config.toml
n_layer = 12
d_model = 320
n_experts = 48
experts_per_token = 3
d_expert = 416
d_shared_expert = 0
activation = "squared_leaky_relu"
moe_layers = [0, 1, 2, 3, 4, 5, 6, 7, 8, 9, 10, 11]
router_score = "softmax"
normalize_top_k = false
routed_scale = 1.0
balance_loss = 0.00641
balance_bias = false
init_std_router = 0.0154
lr_router = 0.000791
vocab_size = 8192
norm = "layernorm"
norm_eps = 1e-07
tie_embeddings = false
optimizer = "adam_variant"
lr = 0.000664
beta1 = 0.9
beta2 = 0.95
grad_clip = 1.0
batch_tokens = [65536, 131072, 262144]
seq_len = 768
train_tokens = 1451000000
steps = 9588
dataset = "wikipedia_en"
Below are experts of layer 6 (counted from 0) of a mixture-of-experts language model. Rows are named router (the router's row for the expert) and show model dimensions 200-239. Each number is 200 + 30 x the weight over its row's rms, rounded and kept within 0 to 999.
After each expert's rows: a language model's description of what the expert responds to. This comes from a sample of Wikipedia text that the model never trained on.

# expert 30
router,210,205,169,208,172,243,213,217,224,223,204,209,179,199,249,173,182,215,188,158,238,222,220,259,211,180,170,184,216,148,214,145,234,175,194,207,173,201,195,138
Description: Hyphens and the pieces just after them in compounds and ranges, such as mother-to-child, anti-, multi-, year, list dashes.

# expert 21
router,161,176,147,196,184,225,142,258,176,194,171,202,207,150,162,239,185,200,139,168,181,174,208,215,210,239,151,153,205,174,186,146,167,177,203,212,207,206,212,143
Description: Punctuation and terms in album credits and track listings, such as Label, Released, vocals, "written by", and table separators.

# expert 24
router,120,194,210,236,230,217,215,231,279,134,183,141,219,179,171,226,200,146,217,204,194,188,218,258,187,216,135,211,218,188,191,177,172,158,172,173,185,157,229,190
Description: Opening parentheses before Chinese, Japanese or Thai text, East Asian name pieces like Yu, Hong, Jiang, and list-item starts in titles.

# expert 47
router,210,226,197,203,177,192,189,227,171,141,228,223,197,247,169,233,173,189,197,241,211,197,217,197,129,258,187,232,160,220,231,156,183,222,208,196,211,199,149,194
Description: Kinship words like father, married, son, wife in biographies, and the separators before names in credit lists, tables and plot summaries.

# expert 15
router,227,210,210,202,217,211,205,210,248,212,264,231,191,183,203,204,212,196,205,214,222,252,242,203,201,207,247,243,204,255,164,188,209,228,204,209,206,225,260,157
Description: Digits inside years like 1996 and 1934, and Billboard chart words and numbers such as Hot 100, Albums, Chart.

# expert 34
router,222,232,208,195,201,203,245,189,231,182,219,177,197,177,215,198,198,163,234,198,182,206,217,227,198,181,197,233,238,250,182,254,199,176,192,154,226,173,210,223
Description: Word pieces inside quoted song, album and pop-culture titles, such as I Want To Thank You, Go the Distance, Love, My.

# expert 28
router,194,207,170,246,243,188,193,252,132,201,212,233,238,246,258,198,255,236,207,188,213,205,189,190,164,251,186,273,178,204,192,220,222,211,187,192,190,211,286,140
Description: Digits in standings and results tables with Pld/Pts/Pos columns, ordinal places like 37th, plus verbs like allow, require.

# expert 3
router,157,230,195,241,184,180,204,216,182,145,234,210,199,159,186,185,263,158,211,228,213,237,187,219,234,244,184,194,186,134,189,143,218,196,208,289,163,227,225,186
Description: Article-opening words in sports bios and club stubs, like the is-a-former-professional phrasing, football, footballer, player, League.

# expert 2
router,208,167,200,163,213,209,177,264,184,228,183,249,161,222,208,219,131,221,207,156,250,180,165,190,190,133,243,199,138,249,184,215,158,203,198,172,205,190,186,191
Description: Latin species and genus name endings and taxonomy words in biology lists and infoboxes, such as ingrat-us, Species, synonym, -idae, Genus.

# expert 10
router,223,241,183,219,159,172,213,210,188,238,156,200,238,217,218,188,200,259,221,182,147,207,204,248,207,263,208,237,194,159,208,187,186,271,175,209,187,249,208,224
Description: Capital letters starting acronyms, ticker codes and capitalized names, such as R in RNWH, S in SARSAT, M in MP.

# expert 39
router,160,147,230,203,183,182,209,175,216,211,181,174,238,228,246,209,236,160,219,162,166,188,171,240,283,213,124,171,197,232,140,233,188,244,180,215,174,238,205,199
Description: Line breaks ending list items, headings and table rows, especially in See also lists, plus paragraph starters like However, In addition, List.

# expert 16
router,199,179,224,226,207,213,179,220,138,191,201,179,229,229,193,179,218,227,193,227,190,180,192,211,186,207,155,249,228,238,172,135,243,221,225,200,167,247,222,202
Description: Empty table-cell pipes ending rows in filmography or election tables, plus object pronouns and role nouns such as him, them, president, committee.

# expert 35
router,210,156,221,176,220,194,190,190,132,212,188,214,144,209,214,227,202,212,263,174,221,205,141,170,184,195,271,192,194,219,197,236,180,173,182,199,231,230,211,212
Description: Tokens in taxonomy and species articles, such as species, genus, idae, osaur, Synonyms, and sentence ends in animal or plant descriptions.

# expert 14
router,208,168,130,217,215,195,202,211,246,187,163,207,215,192,223,171,196,222,175,126,199,192,196,197,179,136,177,153,189,166,164,209,209,172,179,162,149,185,170,200
Description: Periods, commas and pieces inside abbreviations and reference text, such as U.S. in court citations, i.e., ISBN, Press, According.

# expert 19
router,199,225,281,191,202,194,196,160,220,133,238,190,154,227,154,233,240,265,183,180,205,204,171,208,193,195,179,202,220,175,209,213,235,209,207,180,186,140,172,235
Description: Opening syllables of foreign or Arabic names and places, such as Al, Sa, El, San, Bri in St Bride, Sha in Shaizar.

# expert 46
router,192,195,226,193,241,217,214,187,157,209,179,180,186,210,227,139,211,179,203,161,161,210,230,238,228,230,157,200,197,185,177,239,188,182,207,198,203,251,227,181
Description: Standalone space tokens between words in running prose, mostly after the, a, for, of, such as the correct, of 2,100.

# expert 12
router,215,204,149,206,241,228,188,203,200,207,159,222,220,225,228,191,203,218,233,187,187,168,189,206,202,254,182,221,190,189,169,207,229,208,209,245,176,194,171,203
Description: Articles, prepositions and nouns in geographic or transport text about roads, stations, towns and churches, e.g. near, east, renamed, the coast.

# expert 29
router,199,261,163,237,177,205,208,196,197,208,197,219,190,227,200,182,240,255,209,221,237,212,210,195,253,196,220,189,215,193,222,166,203,211,200,135,261,227,192,194
Description: Single digits inside years and results-table numbers, e.g. 19|6|6, plus athletics terms such as Championships, metres, final.

# expert 20
router,202,211,161,226,188,223,188,176,195,173,232,213,199,225,223,208,237,208,205,169,170,201,191,212,229,222,248,224,270,117,216,140,217,187,198,188,204,188,181,167
Description: Tokens in sports articles and tables: league, scored, yards, played, game scores, records and player statistics.

# expert 4
router,208,166,174,163,158,201,186,203,177,219,185,161,228,233,192,145,218,159,161,180,152,182,208,195,117,248,241,195,160,185,195,193,215,196,185,176,245,260,222,172
Description: Plural endings and nouns of time or people such as years, months, days, people, children, often after numbers like several, two.

# expert 22
router,179,217,190,221,207,178,183,232,172,164,163,224,215,216,242,209,197,215,219,146,204,175,168,221,246,213,163,209,216,221,193,180,245,236,223,246,144,218,218,172
Description: Pipe separators, spaces and country or club names in sports results tables, such as the | before scores, Romania, Rangers, CHN.

# expert 36
router,158,203,242,212,168,184,205,177,202,189,222,242,250,188,155,230,219,214,210,224,229,227,190,212,219,242,160,172,221,178,177,157,168,265,145,189,237,213,217,203
Description: Line breaks, dashes and field labels in infoboxes and lists, e.g. Born, Preceded by, Succeeded by, Website, Type, Elevation.

# expert 17
router,190,237,206,209,197,204,194,253,164,162,196,222,217,254,176,203,171,297,175,266,164,183,187,165,255,217,172,210,209,222,205,201,214,192,202,250,139,176,214,187
Description: Sentence-final periods, closing quotes and brackets, line breaks, == heading marks and table divider rows, where new sentences or sections begin.

# expert 43
router,147,209,181,238,224,206,205,252,164,234,228,192,224,198,244,180,200,154,207,186,237,158,176,181,276,216,205,182,220,238,208,176,212,242,239,185,210,251,183,241
Description: Final digits and closing parts inside parentheses, like years in (1929–2005), (1951), country codes such as (TPE), and Thai or Arabic script.

# expert 41
router,239,182,235,180,171,215,194,222,199,242,196,250,227,188,169,208,158,146,163,172,174,221,228,179,176,267,195,223,216,221,234,205,150,227,183,161,190,162,167,220
Description: Common verbs and quantity words in argument prose, such as make, take, took, received, found, more, less, cost.

# expert 1
router,211,199,182,206,198,202,227,213,199,193,170,218,193,231,205,194,173,215,196,200,223,214,248,195,166,191,163,227,150,191,207,205,219,181,139,232,135,142,240,214
Description: Prepositions like in, as, at, over, under, plus word-start pieces in-, un-, out-, and the word after them.

# expert 33
router,202,215,253,172,179,202,234,248,228,216,223,210,203,201,134,262,233,258,167,277,158,156,171,224,206,209,191,242,165,242,196,197,192,210,241,207,221,190,198,226
Description: Inner pieces of proper names and foreign words, e.g. Ro|m|âniei, Gar|d|ner, and short first names such as Tom, Matt.

# expert 26
router,200,175,180,209,200,214,208,177,166,264,216,197,200,198,227,199,221,152,236,275,147,178,219,220,168,217,228,228,219,230,213,211,206,169,228,229,185,210,229,245
Description: Everyday nouns and their endings for things, places and activities after a or the, such as film, church, train, brakes, auction.

# expert 44
router,200,167,241,176,206,194,202,204,185,223,183,192,246,262,221,179,205,231,220,252,128,150,197,200,221,200,218,232,215,190,204,210,223,177,221,182,190,226,207,214
Description: Abstract nouns and suffixes like -ity, -ation, -ance after the, a or his, e.g. death, way, ability, interest.

# expert 40
router,203,225,235,223,214,154,231,239,207,145,179,205,188,158,208,188,174,193,176,160,212,204,214,231,169,230,194,198,209,143,189,249,185,203,141,205,173,192,222,216
Description: The article a/A/An, often starting a sentence or subtitle, in writing about books, episodes and publications, e.g. wrote, novel, titled.

# expert 27
router,192,169,186,208,198,207,188,251,167,216,218,206,271,172,218,225,241,203,238,205,225,188,245,218,122,218,232,189,187,199,190,224,223,150,238,295,190,214,163,189
Description: Prepositions, conjunctions and commas linking phrases in descriptive prose, such as of, and, to, that, plus verbs like worked, served, provide.

# expert 37
router,228,197,224,193,193,152,221,155,250,173,199,196,218,160,201,186,206,147,193,198,151,228,220,231,194,194,138,215,202,234,206,234,200,192,219,196,197,287,212,152
Description: Nationality, religion and language words and their suffixes, e.g. Roman, Arab, Muslim, German|ic, Sind|hi, Maith|ili.

# expert 45
router,173,178,239,236,157,190,181,261,178,214,193,184,265,146,232,234,156,187,199,260,183,173,165,220,190,217,143,199,174,244,233,180,162,243,178,177,194,195,223,237
Description: Capital letters and first pieces of names at article starts, plus Thai, Arabic, Cyrillic and Greek characters and digits in dates.

# expert 8
router,215,214,209,236,167,231,166,212,164,265,186,224,213,211,193,174,196,159,159,242,261,219,234,155,212,187,234,178,192,236,212,213,164,226,221,228,224,177,229,193
Description: Single digits and number words inside years, measurements, ISBNs and statistics, e.g. 188 of 1888, elevation 505, ten, million.

# expert 32
router,188,197,183,216,222,203,233,188,213,160,197,201,227,250,213,200,209,210,266,173,192,198,200,245,155,169,153,234,239,203,169,216,182,208,196,202,133,214,220,237
Description: The, of, his, original, new before album, film, game or song in articles about music, films and games.

# expert 25
router,196,262,171,224,160,192,192,193,210,141,203,256,198,195,205,192,252,203,187,210,211,229,172,265,186,191,209,174,253,148,200,168,199,218,175,221,217,196,209,192
Description: Words in sports results and match reports, such as Cup, League, won, round, against, plus country codes in results tables.

# expert 7
router,194,238,229,207,242,196,185,212,188,186,213,210,222,180,187,209,172,227,163,202,201,199,191,198,193,162,178,189,203,213,194,225,226,205,252,167,142,183,195,206
Description: Word pieces ending place names, and the commas or parentheses after them, like Ishimbaysky District, Oldenburg, Township, Province, County.

# expert 11
router,220,196,212,180,202,201,160,209,234,163,258,219,203,174,227,204,189,192,182,169,196,169,187,149,140,164,164,226,188,265,196,212,197,232,225,171,218,196,212,218
Description: Common first names and the final pieces of surnames in biographies and tables, such as David, Robert, Arredondo, McFarlane, Lorena.

# expert 13
router,208,250,182,244,198,170,194,148,219,217,194,197,267,211,198,135,210,135,177,218,147,228,209,243,195,208,171,242,166,194,198,242,205,240,213,211,254,207,187,184
Description: Function words and titles in political and military history, such as the, of, by, Minister, Army, Parliament, deposed.